python train.py --n_layer=10 --d_model=192 --n_experts=64 --experts_per_token=2 --d_expert=96 --d_shared_expert=0 --activation="swiglu" --moe_layers=[1, 2, 3, 4, 5, 6, 7, 8, 9] --router_score="softmax" --normalize_top_k=true --routed_scale=1.0 --balance_loss=0.00761 --balance_bias=false --init_std_router=0.0169 --lr_router=0.00088 --vocab_size=2048 --norm="rmsnorm" --norm_eps=1e-06 --tie_embeddings=true --optimizer="muon_variant" --lr=0.0085 --beta1=0.95 --batch_tokens=131072 --seq_len=512 --train_tokens=695600000 --steps=5308 --dataset="wikipedia_en"
Below are experts of layer 2 (counted from 0) of a mixture-of-experts language model. Rows are named router (the router's row for the expert), gate (a neuron's input weights, with its number), up (a neuron's input weights, with its number) and show model dimensions 0-95. Each number is 50 + 10 x the weight over its row's rms, rounded and kept within 0 to 99.
After each expert's rows: "mostly gets" lists some tokens that are sent to it at least half of the time. This comes from a sample of Wikipedia text that the model never trained on.

# expert 56
router:47 65 44 73 41 39 43 44 46 40 49 51 46 56 56 31 52 46 54 38 53 59 52 72 62 69 46 59 42 41 55 49 54 34 63 32 44 64 51 61 48 63 70 66 54 49 48 31 56 46 50 49 60 33 52 59 60 47 39 59 42 38 52 67 71 42 56 37 56 56 40 58 44 67 32 62 43 45 57 45 33 41 50 44 45 38 51 36 43 42 38 40 53 46 60 37
gate0:52 48 32 43 42 53 49 56 66 58 53 49 47 42 49 57 52 54 65 45 55 44 54 57 34 61 68 55 67 39 47 51 38 51 46 35 46 42 47 38 36 52 57 32 44 50 49 47 50 39 75 54 66 48 45 63 52 54 34 54 42 75 44 47 51 71 57 58 49 33 63 33 45 47 51 52 49 40 51 53 33 56 60 36 55 49 59 47 58 52 50 50 65 60 63 40
up0:57 51 50 54 57 59 40 40 45 52 60 66 63 47 53 42 52 51 36 49 34 54 47 48 56 55 45 43 39 68 38 50 69 50 42 60 62 29 55 66 43 45 56 54 54 54 57 53 60 42 64 69 45 38 47 43 63 40 55 31 60 42 59 38 57 46 56 55 45 39 33 51 57 61 51 63 36 51 58 52 44 54 40 60 34 21 54 64 43 50 40 53 63 55 42 73
gate1:46 51 39 32 62 52 58 42 39 51 48 51 52 63 46 52 35 54 36 51 53 55 40 61 76 67 37 52 53 45 33 51 44 58 59 44 63 46 32 65 50 40 61 46 54 55 45 44 64 60 40 47 48 63 70 52 54 66 50 43 39 42 60 54 62 66 40 57 64 43 51 54 38 34 42 42 49 55 55 61 60 52 51 41 58 51 58 48 62 46 51 63 38 61 51 61
up1:44 54 42 56 34 64 58 44 52 49 58 49 39 52 49 56 67 51 48 42 52 63 62 43 59 49 50 48 67 52 47 33 58 52 52 30 56 32 38 57 60 45 69 39 55 40 61 45 36 49 37 59 63 67 64 47 39 35 68 60 39 33 62 61 43 41 52 51 61 58 46 39 31 45 37 49 49 55 46 36 68 45 31 27 50 35 63 52 42 55 54 52 49 61 52 36
gate2:45 45 60 38 61 59 49 46 56 36 67 69 47 50 59 47 62 30 46 51 39 50 38 52 50 34 53 49 64 44 58 46 50 53 39 47 32 47 42 38 49 65 53 47 51 66 51 64 61 39 42 57 70 37 41 65 42 57 68 49 45 34 42 51 67 46 71 55 49 48 66 39 62 48 55 50 47 55 47 55 52 54 61 28 68 42 57 50 42 50 57 51 41 69 61 43
up2:24 42 52 47 43 37 38 38 68 56 45 45 60 54 36 63 33 46 45 49 40 58 51 51 45 42 39 61 58 31 53 50 56 46 45 46 46 56 51 43 49 48 63 40 64 65 42 46 59 65 74 46 45 57 60 34 59 32 53 53 49 67 54 33 45 46 60 33 40 66 67 41 57 36 55 53 43 47 30 42 61 57 68 44 36 46 45 57 29 60 43 48 18 51 55 49
gate3:69 51 45 60 46 52 58 54 47 55 53 37 49 56 40 48 48 41 67 36 70 51 34 56 66 55 29 49 39 55 50 49 59 52 53 47 40 42 41 56 63 45 58 42 57 53 60 42 36 28 57 68 52 50 55 44 40 55 50 42 56 49 58 68 71 36 52 52 59 32 33 20 53 44 50 51 56 32 48 54 51 40 39 57 46 43 57 59 57 50 62 49 50 49 51 43
up3:56 46 40 65 59 40 61 49 41 46 61 44 49 52 57 36 35 63 43 44 67 51 63 54 41 39 53 45 66 53 45 49 57 43 59 41 47 52 35 39 51 34 58 45 46 55 51 56 50 44 39 36 50 49 45 24 56 44 40 36 57 54 56 49 71 46 57 56 60 48 42 23 54 51 70 51 34 47 57 40 46 48 62 63 49 50 25 44 60 52 48 50 71 73 45 50
gate4:60 53 31 28 65 42 42 57 67 63 44 71 39 64 38 58 52 47 61 58 54 61 48 45 67 43 64 50 30 53 52 36 49 60 75 41 61 47 41 56 51 54 43 61 52 32 52 46 57 40 55 59 46 79 59 44 40 46 47 41 43 48 54 72 42 52 57 42 49 54 58 66 61 64 61 51 49 52 54 58 60 48 52 49 50 63 43 35 39 62 52 51 59 63 47 74
up4:53 36 49 59 57 50 34 55 40 39 31 43 55 52 49 48 55 48 49 37 41 39 54 35 41 52 28 50 52 54 33 62 49 46 62 70 60 49 43 51 38 54 62 62 39 45 52 45 38 57 34 63 56 57 37 45 47 47 65 64 48 69 49 55 44 47 53 52 62 48 55 42 54 58 55 50 49 67 45 45 41 55 55 45 54 69 46 36 49 50 69 72 39 51 30 42
mostly gets: " University", "ship", " state", " National", " State", "bor"

# expert 33
router:32 53 63 55 45 37 57 48 41 50 64 49 48 65 60 50 49 51 53 51 43 51 38 74 50 52 42 52 37 49 57 60 48 55 69 50 26 48 50 40 57 60 39 56 41 40 63 58 55 28 36 38 62 66 53 64 46 50 42 41 37 44 60 51 24 42 60 44 42 53 56 66 43 55 49 59 52 54 42 55 37 60 59 41 40 50 45 58 57 54 55 43 35 57 42 43
gate0:46 65 41 55 60 46 34 58 52 46 44 50 55 51 54 58 54 58 43 52 47 45 71 56 56 61 36 56 33 58 72 35 48 50 56 44 45 69 44 67 55 32 45 56 48 50 47 54 70 60 32 48 43 44 46 58 54 43 50 34 67 43 51 62 43 44 36 50 66 51 51 47 51 53 56 44 58 36 53 60 34 65 57 45 45 43 44 50 51 59 58 74 47 58 60 39
up0:61 31 53 64 38 39 49 35 58 38 56 29 42 54 44 39 56 53 49 60 61 44 48 43 63 61 61 62 42 47 59 22 53 33 38 43 51 60 59 56 50 62 41 40 48 40 29 57 58 55 45 34 57 51 44 45 59 46 58 72 58 41 46 63 47 58 55 58 63 53 39 63 58 61 58 55 45 55 40 39 50 38 38 48 36 43 44 44 44 64 57 39 54 57 49 62
gate1:53 52 51 35 67 38 69 50 46 41 71 48 41 59 38 67 37 53 52 57 48 42 45 46 54 58 49 78 73 53 66 66 47 57 46 53 56 49 41 62 49 46 62 53 47 47 54 53 45 33 61 49 50 66 62 48 51 43 24 56 67 52 71 61 58 33 42 59 42 72 57 46 62 62 65 49 51 47 48 45 52 64 17 47 48 45 51 54 47 48 40 42 49 61 51 60
up1:42 69 38 49 54 63 56 53 47 42 51 57 36 49 35 63 48 52 47 59 49 53 45 41 62 45 48 39 56 49 59 59 55 55 37 39 49 52 22 51 44 45 47 62 37 46 54 51 37 54 53 63 56 30 35 40 62 60 60 46 73 47 53 40 47 52 44 39 58 53 45 51 49 41 44 51 51 55 62 68 52 55 36 47 52 14 53 39 33 33 35 74 47 58 63 48
gate2:63 64 58 50 55 46 45 52 56 58 48 43 75 60 55 42 56 26 45 48 51 40 20 43 52 28 48 37 52 53 37 56 64 55 48 53 56 51 61 61 53 49 35 45 51 56 39 62 53 41 55 62 53 72 55 55 42 44 58 45 45 55 57 33 50 45 61 66 56 38 57 55 48 43 63 59 52 64 40 36 36 54 29 27 45 42 41 35 59 42 43 51 45 45 39 64
up2:51 44 31 51 47 56 54 58 54 56 57 51 34 61 50 49 40 41 49 48 47 64 49 52 63 47 41 49 43 40 36 46 64 64 42 56 35 46 58 39 41 54 61 47 46 43 54 61 58 62 45 39 65 44 48 41 58 57 30 53 37 46 72 61 55 56 24 56 54 47 41 62 47 66 56 47 47 54 45 63 59 55 48 63 70 37 64 40 50 61 41 76 49 44 62 49
gate3:43 47 50 49 62 56 70 46 45 58 44 49 61 56 42 60 56 69 44 54 41 57 24 56 62 55 43 55 44 57 55 40 48 43 38 52 51 55 59 40 66 42 61 72 48 49 65 53 46 60 40 48 60 38 58 58 62 54 73 40 60 41 73 59 38 39 49 56 63 38 49 49 68 31 61 64 32 36 49 51 65 52 56 63 45 63 59 41 34 62 58 49 61 53 59 66
up3:59 58 65 56 48 72 38 42 62 45 64 36 61 47 43 49 47 56 47 56 48 50 47 53 54 38 64 68 46 60 57 52 53 37 53 53 49 56 46 39 34 48 41 30 47 81 65 51 46 72 57 47 39 45 47 42 39 61 33 54 42 55 51 45 53 37 59 59 48 46 46 65 34 46 55 47 34 63 61 36 55 53 56 45 46 50 36 62 51 37 58 40 58 61 41 47
gate4:51 52 60 49 45 62 76 61 49 48 51 47 53 43 55 50 57 36 58 47 56 38 42 68 43 55 45 60 70 49 43 51 41 41 41 52 58 41 61 42 62 56 46 48 44 47 58 52 52 56 68 60 32 61 61 49 51 73 55 45 52 53 50 51 39 44 68 65 64 72 47 51 42 57 37 53 57 36 52 50 66 65 68 60 31 48 60 52 59 49 46 56 49 27 51 58
up4:59 42 49 66 50 47 47 36 49 36 34 38 43 42 59 29 61 47 46 59 60 63 58 49 57 47 46 30 43 27 48 67 55 59 45 60 46 33 37 64 40 31 47 67 40 51 40 59 46 38 52 45 46 47 50 39 64 56 55 46 42 47 49 48 51 52 52 54 43 44 34 56 40 77 50 51 67 41 43 42 42 62 67 37 47 37 53 40 50 36 64 29 59 59 53 56
mostly gets: " first", " time", " work", " win", " new", " other"

# expert 61
router:41 43 45 39 47 51 46 35 48 36 40 48 36 43 66 31 66 61 47 50 36 46 50 52 50 55 59 53 31 76 64 36 56 44 46 52 44 58 51 49 32 41 40 59 62 70 36 62 55 45 54 57 39 37 32 40 47 37 41 58 61 44 64 55 51 41 45 67 46 60 37 56 55 39 53 43 53 52 37 37 70 33 46 49 75 48 45 44 52 47 62 47 55 51 66 42
gate0:42 50 53 57 43 49 37 63 52 56 42 47 48 59 49 46 40 53 69 63 25 61 42 68 46 61 51 63 56 61 57 46 45 48 48 45 63 36 44 32 63 52 50 51 58 57 60 59 45 51 41 59 42 46 44 68 46 62 63 42 56 61 38 42 58 36 61 26 34 64 50 58 59 44 51 57 37 66 56 41 51 51 22 55 51 47 39 42 47 31 77 76 41 42 57 63
up0:53 59 56 66 53 40 48 40 44 54 25 51 53 61 43 44 42 74 56 45 45 25 37 47 52 42 50 52 48 72 52 40 42 57 50 45 46 50 41 49 20 52 50 43 44 57 57 38 45 34 45 41 46 41 51 54 60 35 66 67 46 56 45 52 48 48 46 43 42 27 50 52 46 63 56 49 42 41 54 58 48 59 51 43 64 45 42 44 45 40 50 57 74 37 38 30
gate1:48 50 41 46 56 52 43 42 48 65 51 65 47 62 49 64 64 60 42 56 64 39 43 38 63 58 52 56 69 57 54 47 58 62 44 51 47 38 63 60 47 57 57 36 62 49 52 36 55 55 41 56 59 58 36 41 56 63 50 69 48 58 49 48 47 45 53 60 54 51 58 41 61 52 55 56 53 44 45 48 61 50 56 63 42 60 51 58 62 41 49 39 54 31 34 51
up1:40 35 49 60 41 67 63 50 47 38 45 53 47 42 43 48 47 42 45 43 55 52 61 61 53 50 39 65 55 55 49 72 57 49 49 38 46 48 46 45 42 71 40 59 38 59 56 56 47 49 34 59 35 62 52 53 42 28 46 49 36 47 59 45 39 71 58 54 50 54 56 65 49 48 49 38 51 62 50 71 48 47 48 71 42 59 51 50 54 54 51 46 39 48 27 76
gate2:50 61 60 58 32 44 63 54 46 59 69 64 59 24 49 52 61 41 63 38 68 50 45 64 55 64 58 54 42 54 30 39 32 54 48 65 52 55 59 50 46 46 53 45 60 43 57 48 52 35 48 56 60 58 42 50 47 53 51 22 57 53 69 47 61 44 36 53 57 26 53 44 55 70 45 52 54 42 53 61 59 52 34 54 32 41 50 74 52 53 45 48 55 62 53 37
up2:49 54 59 56 60 52 33 47 58 51 56 38 42 45 52 54 60 55 42 51 33 23 48 40 53 56 44 54 44 56 46 37 48 62 37 53 57 20 52 50 34 41 58 40 38 47 43 37 45 43 46 55 54 54 31 56 65 46 54 68 58 44 52 46 39 64 43 40 55 58 45 56 34 47 41 48 62 54 48 55 49 50 50 49 47 47 54 25 68 40 41 28 39 48 53 31
gate3:43 38 41 62 49 47 40 52 46 52 39 32 68 54 54 39 59 37 54 59 46 45 49 27 41 60 56 63 40 43 40 56 70 62 55 31 51 54 51 38 50 62 57 36 44 62 56 57 63 62 49 57 36 57 63 36 40 44 59 56 52 40 64 63 50 35 33 48 41 71 50 61 52 56 59 45 40 46 46 51 49 48 39 52 53 60 59 32 57 45 52 48 48 55 53 53
up3:51 64 50 34 49 55 57 50 53 44 49 36 43 58 54 60 60 53 40 40 43 57 44 62 65 55 44 57 51 48 57 61 53 55 38 57 65 64 50 42 52 59 32 56 37 46 45 45 59 38 42 59 43 50 43 50 47 57 51 38 22 44 47 53 51 39 50 62 42 49 53 50 58 51 32 76 55 51 40 45 51 48 44 53 36 69 63 55 50 59 53 62 41 51 40 59
gate4:41 42 48 30 57 46 38 53 64 48 53 47 53 61 34 49 38 55 45 48 31 49 48 37 41 62 46 41 70 51 44 53 47 44 50 39 53 54 42 56 36 47 46 41 54 65 59 45 69 48 56 51 50 60 46 54 60 46 61 39 42 58 84 49 65 40 62 43 51 56 44 54 63 35 43 61 57 51 50 48 62 55 54 45 52 39 42 51 53 36 38 34 46 58 50 52
up4:55 63 58 39 45 68 62 29 46 49 42 58 33 61 50 50 44 46 52 44 46 58 54 44 55 46 71 58 57 55 48 43 39 23 62 55 56 52 36 54 58 46 54 40 40 26 50 55 29 46 59 52 51 51 45 49 47 42 54 61 70 40 35 40 43 37 54 63 35 51 48 53 47 38 41 53 58 42 58 46 36 25 54 68 48 52 39 49 38 48 63 46 47 33 62 40
mostly gets: "A", "F", "B", "I", "S", "D"

# expert 5
router:33 58 37 46 57 63 34 64 46 52 58 40 72 50 36 50 58 72 48 54 35 44 35 46 48 53 45 44 45 46 64 62 52 66 36 59 51 36 45 52 48 48 71 56 72 44 48 57 52 33 41 51 43 47 69 43 33 42 61 49 58 56 57 56 45 62 54 54 48 44 36 59 49 62 48 39 62 60 39 41 48 55 47 41 57 54 50 51 51 49 52 61 63 69 59 69
gate0:72 61 53 47 43 49 50 41 30 59 53 49 52 27 48 59 49 60 40 33 47 49 55 54 44 60 50 34 37 55 46 64 50 47 56 57 37 53 42 61 36 68 38 56 40 57 54 48 53 56 36 62 44 58 52 70 59 62 45 46 66 47 56 25 53 46 40 43 54 47 60 53 62 48 61 43 53 53 48 46 42 65 48 66 51 58 53 52 31 51 54 46 53 52 52 59
up0:62 51 59 61 58 50 68 68 39 53 48 34 67 60 55 60 53 44 55 49 58 52 46 32 27 57 39 54 42 43 62 49 56 44 43 39 56 54 60 42 61 50 60 35 60 45 47 39 46 70 38 34 42 60 56 42 29 70 53 55 44 46 42 51 45 53 66 39 62 41 65 48 42 58 59 51 79 44 36 43 60 59 56 54 47 42 42 27 42 49 54 47 46 48 62 49
gate1:50 42 63 67 66 59 52 49 47 48 58 47 51 46 54 55 52 47 41 44 48 41 40 48 41 56 44 43 43 38 36 50 71 45 65 49 57 37 51 47 68 45 57 62 44 51 47 46 70 50 56 54 45 50 36 55 39 60 63 48 55 61 30 34 40 63 56 55 53 43 59 35 55 42 61 65 35 56 38 44 48 55 49 53 30 53 55 59 53 61 58 36 55 54 67 68
up1:66 46 47 53 50 45 55 64 20 50 37 58 40 55 52 52 42 44 74 39 61 36 58 55 52 63 39 60 55 42 48 53 46 46 37 46 61 52 44 71 52 49 32 34 36 72 48 56 57 32 44 55 62 48 52 26 40 25 54 64 42 46 45 57 44 48 39 47 48 55 45 50 44 47 45 48 32 31 51 42 51 24 44 49 47 56 62 56 42 61 54 54 73 38 46 41
gate2:33 44 53 38 41 53 59 55 42 61 48 54 54 56 60 64 51 38 27 73 63 50 44 39 56 47 53 59 46 36 55 49 48 57 52 50 54 56 51 50 70 55 56 36 49 47 36 42 41 48 41 63 53 73 56 51 55 57 43 46 52 47 51 51 60 47 69 48 48 59 45 50 50 47 68 50 37 68 48 41 64 62 47 60 40 37 61 41 45 40 48 39 32 47 35 46
up2:43 37 41 48 57 55 52 47 67 61 52 49 45 39 63 58 57 65 40 75 41 52 59 50 50 43 49 54 62 48 32 48 68 36 44 51 49 62 44 54 56 40 44 48 33 54 58 59 46 52 42 51 50 60 70 62 63 52 40 43 55 65 66 41 47 64 45 25 38 44 72 31 39 39 68 38 57 69 40 44 55 44 50 64 45 49 60 49 56 64 52 58 50 49 34 57
gate3:62 37 52 47 25 32 44 53 67 54 48 56 38 51 36 65 38 56 48 50 44 42 46 47 67 51 49 58 56 66 53 49 38 40 58 56 61 31 49 58 51 55 55 59 63 29 61 54 37 45 46 48 51 47 45 42 41 47 62 57 69 62 65 61 59 53 58 40 67 35 69 58 63 56 48 52 56 38 51 52 52 44 48 55 50 57 61 35 58 52 39 56 46 50 34 43
up3:49 51 36 64 46 60 52 56 63 52 39 56 53 56 39 65 56 59 57 40 55 38 48 51 57 55 49 48 56 47 52 53 42 53 51 45 49 53 46 58 44 60 58 58 50 37 60 58 41 37 54 60 63 60 35 45 48 53 67 43 49 69 48 50 58 57 52 35 59 66 58 44 39 40 51 46 50 57 52 51 42 52 45 36 35 67 75 27 52 50 52 45 66 41 39 18
gate4:43 58 49 53 34 59 56 62 50 54 41 37 45 62 42 44 60 43 39 70 68 66 52 47 53 49 60 58 47 65 59 61 49 49 40 50 65 35 58 36 63 43 44 44 57 59 56 47 42 52 44 49 48 61 36 57 52 49 71 46 51 67 46 47 48 52 64 54 52 49 51 38 53 63 65 57 60 60 54 60 40 47 35 60 52 49 45 40 56 43 48 65 46 24 60 64
up4:45 51 62 42 53 40 48 43 57 66 49 42 54 59 51 34 37 63 58 50 58 63 43 53 58 51 59 68 48 55 39 63 69 53 61 44 47 43 39 44 55 48 65 49 52 58 44 41 54 44 55 63 60 26 34 38 36 39 48 61 60 47 48 56 41 57 44 44 64 45 46 34 55 54 33 62 39 67 49 43 60 48 65 47 56 50 51 66 48 48 52 38 61 63 41 46
mostly gets: " T", " S", " F", " G", " f", " B"

# expert 41
router:40 55 44 46 42 49 47 34 72 53 54 50 68 42 39 58 63 39 58 46 54 39 50 70 60 37 38 56 67 50 47 51 61 62 58 26 29 37 46 63 55 61 36 53 63 51 35 46 49 62 48 42 49 56 40 60 35 56 39 50 51 55 40 57 65 44 34 37 31 32 54 49 50 68 48 53 48 47 59 51 48 58 44 50 51 50 54 54 60 57 59 55 50 68 48 54
gate0:60 36 56 60 47 48 65 55 45 53 39 45 39 54 46 43 46 36 47 45 38 61 47 38 45 54 51 47 46 55 39 35 54 65 62 47 54 51 68 54 53 35 53 48 40 42 31 66 61 62 46 36 51 65 41 35 56 35 62 34 59 79 64 53 38 53 43 34 61 49 60 48 54 56 51 58 61 38 31 57 53 73 37 33 47 54 53 52 44 67 39 54 62 40 49 42
up0:42 47 35 38 49 58 30 47 47 37 48 56 56 48 51 73 48 50 38 42 76 69 44 72 69 61 58 45 40 45 58 31 61 62 34 57 58 49 32 58 63 54 42 40 53 47 64 53 59 61 57 55 46 55 30 40 58 52 49 48 54 43 41 50 33 56 49 44 48 48 61 49 44 47 70 39 47 59 54 41 33 57 53 48 39 48 58 50 52 34 57 48 68 59 44 52
gate1:48 43 41 62 38 45 37 63 37 57 50 55 52 78 55 50 39 34 28 64 29 58 54 50 61 45 52 46 49 54 62 46 47 65 60 54 44 54 42 52 63 58 44 46 49 49 35 50 51 43 51 48 60 54 33 43 58 53 55 60 61 45 65 47 51 41 61 43 56 44 56 63 62 33 40 52 60 68 32 48 43 54 43 71 62 58 52 49 43 71 45 59 43 49 63 46
up1:56 37 41 47 37 27 57 61 65 53 52 63 64 44 39 60 65 48 49 45 52 45 42 76 24 49 58 37 44 64 48 57 52 70 56 42 60 72 53 53 36 51 55 56 53 53 46 61 34 38 51 36 65 46 55 47 57 60 57 45 77 56 52 47 60 50 53 61 35 52 62 42 50 51 53 59 55 52 54 59 51 50 56 52 44 46 68 50 48 41 55 54 63 60 53 56
gate2:61 53 47 45 60 66 47 50 61 37 54 47 50 45 58 46 48 53 41 47 48 42 62 62 56 61 41 57 55 48 57 59 53 50 49 31 17 41 46 38 56 61 50 42 47 57 34 55 65 45 30 45 59 41 48 42 44 44 53 54 60 42 49 61 51 58 33 44 54 68 40 52 28 69 36 45 31 41 41 56 62 59 59 49 56 32 59 47 43 49 50 35 42 50 57 50
up2:49 50 42 46 47 63 47 40 49 69 47 57 66 51 54 62 49 46 29 63 49 53 53 24 48 61 49 45 71 49 55 47 36 65 42 64 57 48 54 54 46 68 70 53 50 56 61 57 76 50 69 49 52 58 41 47 40 42 33 44 43 54 49 43 41 50 49 54 45 58 45 46 67 42 52 55 68 64 38 39 52 53 52 54 61 50 36 45 55 60 57 54 43 42 47 49
gate3:28 29 51 51 50 54 32 35 54 62 54 70 54 59 47 53 51 52 52 49 46 59 48 53 46 66 52 81 43 48 54 51 43 53 40 40 35 54 45 40 47 73 50 48 52 47 45 30 50 48 64 56 56 63 39 52 63 46 47 63 68 48 53 48 56 34 50 54 48 59 39 52 59 41 73 48 39 61 56 39 69 52 43 37 47 56 50 50 54 58 41 55 35 38 52 43
up3:42 38 46 48 61 59 41 45 54 54 45 43 47 32 57 42 54 44 66 28 57 58 62 46 43 54 44 48 50 56 53 61 32 44 60 48 53 45 41 46 37 43 57 47 67 40 44 44 51 56 71 70 56 57 66 38 58 62 48 57 54 51 45 32 46 48 52 80 44 43 44 59 42 45 64 43 51 69 58 46 45 62 49 57 62 37 66 60 78 44 47 67 61 44 53 54
gate4:70 52 43 47 47 57 42 56 48 42 45 46 45 64 54 53 62 52 44 32 46 50 60 53 52 49 64 60 70 28 41 43 47 49 42 61 47 61 49 46 52 42 49 38 44 46 43 39 53 45 37 37 54 41 48 58 69 65 53 51 53 61 67 45 40 45 49 43 76 55 38 40 63 45 54 58 45 54 31 49 63 62 57 49 49 52 54 56 56 49 25 21 59 48 39 62
up4:40 65 63 50 38 52 50 45 45 43 56 48 39 36 49 71 29 47 47 62 49 53 40 71 54 58 49 44 39 65 51 62 62 46 49 57 49 38 50 43 64 49 40 50 55 40 59 60 45 66 43 60 37 66 53 42 39 53 53 35 62 57 32 53 49 44 50 48 55 54 48 36 52 56 35 42 39 54 47 47 57 55 56 61 40 57 53 51 43 33 47 55 44 32 67 61
mostly gets: " as", " is", " was", " that", " \"", " has"

# expert 44
router:40 57 29 27 40 37 52 46 47 51 54 53 71 47 51 42 50 64 48 42 74 42 53 58 57 31 54 49 35 50 54 32 30 59 39 33 44 41 41 59 50 48 36 57 52 61 60 51 57 43 45 62 56 37 63 53 42 54 59 32 40 58 61 46 67 48 59 38 32 52 54 55 59 63 54 38 55 49 45 57 51 55 56 34 47 55 52 54 64 31 55 56 49 57 45 41
gate0:52 54 46 68 58 38 36 46 67 55 49 44 39 40 23 54 49 51 39 44 65 45 43 45 43 60 61 73 52 50 54 50 60 43 54 48 46 38 46 49 51 43 50 52 49 46 60 38 46 43 48 63 45 68 54 57 28 52 49 53 42 56 39 62 59 41 46 48 42 32 28 49 45 47 46 68 77 48 51 59 48 49 52 62 29 49 47 39 46 38 47 67 57 60 44 49
up0:48 52 47 45 40 48 54 64 50 45 38 57 48 52 51 38 57 45 35 41 52 49 54 49 56 61 65 59 46 49 54 59 61 60 72 44 51 54 47 58 39 67 39 73 39 44 51 52 75 56 50 63 57 46 51 47 49 49 36 53 42 46 59 54 31 56 42 32 44 45 60 43 48 63 31 37 53 37 37 40 47 59 47 59 66 53 50 53 69 49 34 52 40 50 62 54
gate1:24 48 50 49 50 50 50 45 53 56 39 38 48 54 52 46 64 45 49 39 65 45 49 37 54 47 56 63 28 57 49 34 49 51 56 68 55 39 30 43 53 54 51 61 50 29 54 44 45 51 46 45 54 68 48 48 46 46 52 51 45 54 41 70 35 28 39 61 55 53 50 49 49 49 56 40 29 50 59 59 36 51 41 56 38 41 47 44 70 55 61 62 51 36 49 58
up1:66 54 47 57 42 39 61 51 46 61 42 54 42 69 46 44 39 41 40 58 54 39 54 48 54 41 56 48 50 45 55 47 49 54 57 68 49 32 56 52 69 65 44 62 69 51 45 46 36 30 41 36 62 38 51 56 66 39 71 68 46 65 62 39 44 53 56 52 46 60 63 42 52 45 58 36 34 35 42 68 59 31 43 55 54 55 59 39 63 49 62 48 66 30 31 43
gate2:47 46 53 52 48 51 47 42 47 26 53 35 49 63 46 38 49 61 54 45 51 55 43 53 51 47 55 45 59 57 23 50 34 45 41 31 48 35 56 49 45 53 51 44 47 40 61 58 52 45 60 38 65 29 61 45 67 53 54 35 43 48 53 40 68 35 69 78 57 68 41 52 60 54 41 63 56 51 52 43 62 51 43 53 55 38 31 57 56 39 38 51 25 67 60 39
up2:50 58 49 59 52 59 56 37 48 38 62 59 55 63 64 47 50 37 52 59 52 59 37 43 65 47 54 50 53 64 47 53 58 58 63 40 53 57 26 67 59 47 59 54 45 50 56 39 77 43 71 55 45 53 42 46 55 53 63 59 42 54 47 52 47 36 30 56 56 41 51 45 53 50 35 56 43 42 41 61 61 36 54 27 57 47 44 77 38 69 40 53 48 45 53 57
gate3:53 43 36 44 49 62 69 37 49 24 53 48 53 73 39 42 51 59 43 35 40 55 38 44 45 43 40 66 42 57 60 56 39 49 38 61 42 38 44 59 32 52 63 66 45 56 47 35 56 52 67 56 53 58 59 54 68 59 59 44 61 63 42 60 46 52 55 64 36 51 47 60 48 39 55 57 54 74 52 52 49 51 45 30 55 50 64 37 61 49 28 50 38 44 40 78
up3:41 37 46 46 57 61 49 39 51 42 44 54 45 45 49 52 73 61 57 60 56 54 45 39 63 38 46 54 53 30 47 40 42 46 52 65 47 39 48 54 60 57 45 52 58 53 53 60 32 55 42 64 66 63 46 49 41 32 51 48 51 52 48 57 54 54 43 75 57 48 60 73 55 68 45 49 64 51 47 70 62 50 51 54 42 57 28 53 47 58 42 60 38 49 61 59
gate4:53 37 51 58 55 55 70 46 54 49 44 46 46 42 51 50 42 41 56 38 35 31 45 61 53 54 44 60 48 51 26 47 46 46 66 52 55 40 58 35 62 57 28 56 52 65 56 57 49 58 38 71 44 38 33 50 43 47 50 44 50 33 33 50 43 63 61 43 63 49 51 73 49 61 40 44 49 44 19 40 56 59 52 47 50 54 49 69 57 49 35 46 52 56 60 75
up4:31 66 48 53 32 44 42 59 39 38 42 49 37 64 47 41 51 53 50 50 70 37 43 53 42 48 53 54 68 49 48 71 53 45 59 47 32 41 55 57 24 39 57 43 44 74 50 51 52 43 43 61 46 45 54 37 51 38 54 43 51 57 59 32 38 63 53 64 68 46 58 37 46 71 61 51 54 47 51 59 46 53 50 48 44 44 57 46 55 59 45 46 36 31 41 65
mostly gets: " R", " M", " P", " I", " W", " Ro"